Below are experts of layer 4 (counted from 0) of a mixture-of-experts language model. Rows are named router (the router's row for the expert), gate (a neuron's input weights, with its number), up (a neuron's input weights, with its number), down (a neuron's output weights, with its number) and show model dimensions 200-239. Each number is 128 + 32 x the weight over its row's rms, rounded and kept within 0 to 255.
After each expert's rows: "comes before" lists some tokens at least twice as common just after its tokens as in all text; "mostly gets" lists some tokens that are sent to it at least half of the time. This comes from a sample of Wikipedia text that the model never trained on. Tokens count by the router's weight.

# expert 71
router [116 115 143 173 197  70  87 118  97  89 145 135 140 130  81 151 159 146 101  97 140 167  71 172  90  67 191 106 138 175 150 125 135 125 186 121 113 132 133 124]
gate0 [141 155 106 162 139 165  66 107 152  87 126 125 143 194 136 127 200 163 111 102  89 125 128  78 113 139 115 140 162 134 138 106 109 177 122 127 129 154 160 157]
up0 [137 105 110 175 164 123  86 120 111 132 132 153 147 198 171 115 158 142 150  96  93 121 100 165 122 134 127 161 107 151 182 135 127 166 126 163 119 176 131 125]
down0 [105 122  96 139 128  87 122 123 121  97 137 146 122  98 108 124 124 130 122 110 151  95 115 111 145 125 126 158 144  86 159 145 142 107 144 160 112 149 118 137]
comes before: " |", "–", ".", "0", "1", "th"
mostly gets: " 49", " 7", " 4", " 6", " six", " seven"

# expert 119
router [124  98  79 190 154 158 171 170 144 151 120 136 140 109 166 137 151  98 126  89 118 118 137 125 147 153 173  85 118 112 116 125 158 129 136  79  90 134 118 133]
gate0 [168 102 140 126  98 108 127 153 142 151 158 113 102 129  79 131 140  98 125  93  61 232  85 188  88 134  76 112 118  64 114 119 185  89 100 147  68 161 118 137]
up0 [123 172 142 124 157 114 100 111 110  52  96 109 120 167  49 158  48 117 109 145 119 144 129 100 141 150  60 176 107  83 137 130  51  90  94  78 144 197 167 123]
down0 [188 127 171 139 139 141 148  72 108 123 129 125 108  81 136 121 137 123  98 144 154  89  62 116 181 182 131  81 152 177 156  57 113  63 125 150 108  97 168 105]
comes before: " in", " by", " to", " the", " a", " on"
mostly gets: " made", " played", " held", " became", " released", " received"

# expert 105
router [102 154 130 169 145 100 158  72  67  93  95 128 106 181  61 179 116 113 139 126 174 126 103 143  83 101 158 130 137 128 155 127 125  97 124 117  90 151 109 171]
gate0 [ 92 153 109 195 118 107 116 126 160 135 138 129 114 129 169 168 124 204 116  69  91 138 106 174 147 126 166 175 120  90 120 127 127 136 100 110 204 182 190 162]
up0 [113  67 134 138  86  94 107 146 134 112 115 147 153 151 133 119 172 105 137  93 146 147  74 121 118  74 136 108  74 165 119 146 116 162 125 133  91 153 139 129]
down0 [124 165 115  99 123  81 157 160  86 161 170 186  79  75 115  97 116 106 167 126  87 136 115  89 119 125 104  86  83 126 114 145 142 184 145 182 120 114 132 168]
comes before: " |", "–", ".", ";", ")", ","
mostly gets: " 2", " 3", " 4", " 22", " 1", " 0"

# expert 100
router [105  50 144 112  89  98 154 119 125 138 170 117 105 132 168 163 186 115 129 144 103 134  93 116 155  84 153  95 163  91 101  96 168 124 118 166  80  98 110  84]
gate0 [188 161 115 103 114 180 170 168  68 132  73 151 144  77 110 141 149  64 138 125  91 157  76  99 141  72 156 184 189  95 145 137 107 144 100 154 138  95 141 121]
up0 [ 94 134 114 124 115 103 115 168 105 135  92 136 104 172 108 164 133 112  59 158 138 130 161 195 142 161 127 125  98 131 171 119 114 154 167 125 151 139 134  54]
down0 [160 143 145 120  78 116 133 181 145  68 192 159 129  90 144 103  92 124 100 147 121 115 120 177 113 112 201  64 137 129 135 138 134  65 101 117  78  78  68 107]
comes before: "\n", " |", ":", ")", " (", "–"
mostly gets: " Coordinates", ")", "%)", " Apps", " Votes", " medal"

# expert 8
router [124 185 131 146 186 175 159 171 135 104  72  90 144 163 163 154 135 114 117 141  96 153  97 191 154 101 136 103  94 151 176 117 112 158 133  93 140  79 154 165]
gate0 [121 124 141 109  50 191 142 147 144 123  72 109  40 137 145 111 155 178 169 155 189 198 151 149 145  87 145 142 154 156 162 103 175 118 130 126 159 163 134 136]
up0 [154  67 112 146  79 164 133 167 143 153 129 111  77  65 143 133 131  99  94  86  86 155 136 111 129 157 162 123 212  80 100  87 169 121 143 106  99  96 107  91]
down0 [141 147 185 149 142 131 156 134 115 133 105 125 134 152  96 130 161 136 182  78  70  82 112 153 121 131 133 189 161 107 180 163  89 155 140 129 165 100 130 136]
comes before: " the", " a", " his", " its", " their", " an"
mostly gets: " during", " between", " under", " on", " for", " through"

# expert 61
router [ 96 130 141 129 138 151 145 188  81 123 151 173 144  90 158 207 154 180 177  45 108 158 112 117  99 182 141 153 111 199 121  72  97 114 135 107 130 126 117 130]
gate0 [ 81 141 111 187 174  95  52  65  82 167 129  88 109 146 108 161  99 107 135 122 122  96 140 126 172 108  83  91  95 196  90 136 156 129 148  95 168 158 149 128]
up0 [116 113 127 139 109 161 135 197 133 156 113 104 138  90 136 146 137 103  82 110 168  99  92 141  76 149  50 185 138  86 249 114 158  98  97 107 110 133 150 155]
down0 [125 147 135 209 171 150  84  92 104 134  24  89 107 121  52 117 150  98  97 142 132 149  89 116 109 187 119 148 104  94 152  99 128 117 144 135 151 130 140 118]
comes before: ",", ".", " of", " and", " in", " to"
mostly gets: " games", " members", "ants", " worked", " songs", " working"

# expert 18
router [135 101 168  89 100  80 160 128  86  87 111 130 156 137 102 142 124 208  99 159  88 109 139 151  94 127 103 201 139 136  98  89 119  97  93  86  96 126 102 130]
gate0 [146 115 166 112 132  85 126 133 162  91 175 116 113 134 148 142 113 121 113  93 197 137 158 154 170 103 158  73 159 136 125 170 191 130 156 130  87 161 160 122]
up0 [ 91 120 146 150  83 120 162 140 159 172 105 138 128  99 112 130 108 115 115 154 162  99 156 165  86 175 112  79 129 152 164 156 130 104  88 138 150 175 114 116]
down0 [152 129 151 142 124 137 119 115 163 139 120 156 112 113  87 131 139  94 109 135 102  94 143 129 116 126 118  68 151 128 111 137 114 112 128 146 162 115 123 146]
comes before: " of", ",", ".", " in", " (", " was"
mostly gets: " election", " Award", " League", " Order", " Championship", " season"

# expert 86
router [ 93  97 132  69 132 102 150  82 131  88 101 100 142 114 122 117 109 138 104 148 118 108 139 148  78 180  86 181  83  69 141 135  80  93 182  95 124 121 100 128]
gate0 [114 177 120 125 145 222 101 118 143 129 133 107 167 123 114 100 178 136 127 104 195 163  96 172 122 134 126 147 163 172 103 159  91 120 165 135 127  99 170 101]
up0 [118 121 128 184 175 167 131  92 116 133 127 138 144 134 122 136 172 135  66 121 154 109 133 182  96 103 116 172 162 147 111 150 117 167 153 172  87 124 125  96]
down0 [172 160 116  99 109 133 143  95 147  96 137 120 194 129  65 118 111 158  81  93 116 165 106 152 120  99 100 119  99 167 109 122 136 112 106 111 126  96 140 124]
comes before: ",", ".", " (", " in", " of", " and"
mostly gets: " Squadron", " Records", " Stadium", " station", " organization", " Street"

# expert 78
router [141 146 137  96 102 102 160  97 110 104  94 104 139 131  53 119 122 165 104 128  84  83 127 124 133 117  58 153 122  81 101 134 135 130 128 110 123 105 139 101]
gate0 [ 96 119 120 168 116 107 122 155  77 126 148 124 167 102 108 138 139 119 131 116 110  63 146 160 104 141 155 143 122 145 119  92 117 144  90  63  97  73 131 156]
up0 [139 114 137 129 112  86 107 164 147 151 197 115 145 152 117 102 180 131 172 100 100 205  70 136 182  55 125 163 150 116 105 121 171  77 104 135 189 176 103  83]
down0 [113 138 169 174 128 181  98 138 107 121  45 132 129 161 159 114 142  99 145 101  95 190 176 152  79 144 121  97 145 152 134 127 117 189 139 156 171 139 159 152]
comes before: " of", ",", ".", " in", " was", " and"
mostly gets: " film", " village", " series", " station", " club", " church"

# expert 67
router [135 146 147 125 121 120 105  92 142 121 110 131  99 120  86 192  99 146 146 125 167 178 122 147  79 101 159 129 148 153 162 111  98  81 106  82 138 105 102 108]
gate0 [130  98 100 142 121  92 154 182 114 123 102 150 151 112 113 159  80 107 116 147  81 149 155  88 177  83 197 106 163 146 131 167 137  77 104 134 205  89 199 178]
up0 [186 151 134 103 153 121 127 180  40 111 130 106 113 115 131 136 140 190 167 120 133 116 155 135  96 102 141 106 188 162 133 133 134  82 123 157 143 113 145 124]
down0 [155 150 173 122 138 134 137 122 151 158 156 116 147  92 117 125 143  95  91 157 140 116 117 123 123  61 165 107 112 121 137 185 163 122  63 117 141 125 144 134]
comes before: " |", "%", ".", ")", "–", ","
mostly gets: "60", "50", "48", " 46", "70", "09"

# expert 123
router [220 109 129 106 118 113 146 159 132 127 121 141  97 137 150 142 159 127 115 123 142 127 147  96 178 130 128 188  72 128 127 162 155 167 161  76 162 143 165  72]
gate0 [116 167 150 139 134 148 140 129  87 124 129  86 150 125 164 119  90  92 132 121  81 114 143 100  70 100 124 140 151 132 148 175 121 144 108 140 180 115  62 173]
up0 [101  22 149 110 140  82 128 186 128 112 133 195 126 124 172 123 183 187 143 121 145 179 117 198  98 147 164 122 133  87  93 124  95 119 133 108 118  90 154 155]
down0 [ 94 122 121 116 101 145 119 174 159 119 147 112 149 156 152  64  91 143 136 140 150  97 110 165 137 118  90 168  97 121 104 138 126 100 117 105 184 138 101 181]
comes before: "\n", " The", " He", " In", " It", "S"
mostly gets: ".", ").", ".\"", "\".", " .", ".,"

# expert 12
router [ 42 109  67 153 157  94 147 107 127 110  93 134 109 142 122 153 135 149  90  86 160 142 116 114 110 132 131 180 138 133 108  84 107 130 137 110  97 110 128 114]
gate0 [128 132 118 125 172 157 136 109  93 173 141  85 113 163 171 143 125 109 130 124 106 165 109 171 125 117 153 116 166 112 144  70 149 142 114 134 172 146 117 129]
up0 [163 117 125 149 160 154  98 103 118 144 111  70 107 124  91 127 122 177 124 121 115  96 104 186 129 184 131 145 123 121 135 151 113  81 168 141  99 133 122 184]
down0 [ 74  98 147 161 158 111 131  81  96 108 124 120 209 137  93 101 168 158 129 148 141 131 125 126 113 129 157 126  76 129 151 182 144 124 206 160 111 122 122 125]
comes before: " the", " a", " in", " to", " his", ":"
mostly gets: " won", " scored", " winning", " lost", " received", " Turnout"

# expert 102
router [164  80 128 135 124 107 190 139  92 157 132 143 105 144 150 102 160 116 116 126 141 154 155 107 113 115 116 168  71  99 130 167 181  85 143  75 115 160 125 128]
gate0 [157 127 178 108 139 165 153 126  97 114 134 120  69  79 115 126 135 161 147 121 175 132 150 182 114 137 130 123 117 129 115 162 148 127 159 114 172 187 111 105]
up0 [121 124 103 187 203 156 190  62 156 165 143 164 127 106 108 105 120 120 178 105 107 131 137 132 112 133 142 174 138  64 150 169  99 142  66 153 129  63 149 179]
down0 [140 100 122 137 131 174 153  67 132 153  86 116  54 168 133 116 165 120 154 120 129 109 106  48 111  72 168 112 143 114 162  45 115 144 122 122 128 165 120 112]
comes before: "\n", " The", " In", " He", " It", " This"
mostly gets: "\".", ".\"", " ====", ").", " .", "."

# expert 33
router [ 86 162 154 196 162 162 165 144 141  90  83  95  86 102 117 163 187 120 103  99 151  37 150 139 135  88 115 162 143 171 126 152 113 154 141 146 129  75 106 116]
gate0 [116 166 116 122  90 110 103  90  67 151 134 123 106 179 153 131 131 120 138  99 111 167 102 179  73  97 100 184 118 113 135 117 170  40 119 146 119 177 104 123]
up0 [106 115 125 120 149 138 107 137 139  93  86 121 112 126 118 148 109  99  71 163 153 193 165  55 153 152 144 153 107 148 150 127 109 127 126 144  89 106 153 132]
down0 [123  72 115 181 187 135  98 119 148 140 117 130  75 168 204 170  22 100  90 120  74 123 127 125  86 150 128 106 152 120 141  80 163 134 113 147 152 103 154 146]
comes before: " the", " a", " his", " its", " their", " this"
mostly gets: " during", " for", " of", " between", " During", " against"

# expert 51
router [119 135  61 115 155 111 128 179 101 176  98 192 125  96 107 188 114 129 130 113  73 111 165 141 158 214 120 102 107 174 147  97 120 166 139 146  78 162 144 135]
gate0 [ 46 108  86 126 118 136  98 164 145 112 126 113 100 110 170 160 155 162 149 113 142 115 173 144 135 164 164 156  58 158  60 105 131 143 123 130 152 148 118 121]
up0 [119 183  83 120 111 102 120 157 104 126  97  81 180 197 185 112 152 110 134 145 178  85 160  78 127 167  90 119  81 149 171  98 134 119  94 132 119 148  81  96]
down0 [127 154 124 194 155 199  84 126 124 147 116 133 105 141 107 115 131 139 185 159 170 128 107 161 175 135 107 112 108 167 107 140  31 131 116 123 101 102 112 150]
comes before: " the", " to", " of", " in", " a", " with"
mostly gets: "ising", " working", "ending", "ering", " make", " playing"

# expert 52
router [122 162 108 144 155  58  89 161 139 122  91 123 153 152  91 153  89 138 112 129 110 113  77 169  99  83 120  99 117 158 157 113 153 141  89  97 160 137 117 109]
gate0 [119 117 119 163  83 133 140 129 137 154 151 133 132 148 119 142 143 107 134 148 117  57 131 111 104 149 100 153 148 194 118 124  96 177 164 112 171 107 116  97]
up0 [110 119  77  77 153 120 118 107 138 128  80  96 105 143 111 109 158 150 134 118 104 148  79 110 176 176 174  99  89 123  99  85 150 117 128 146 158 104 132 151]
down0 [177 124  89 159 192 110 182 159 136 106 119 103 156 122 117 131 199 156  79 112 143 121 111  85 167 186 149 110 122 161 130 127 109 142 129 148 124 138 118 158]
comes before: " |", ".", "–", "th", ",", "%"
mostly gets: " two", " many", " several", " one", " four", " three"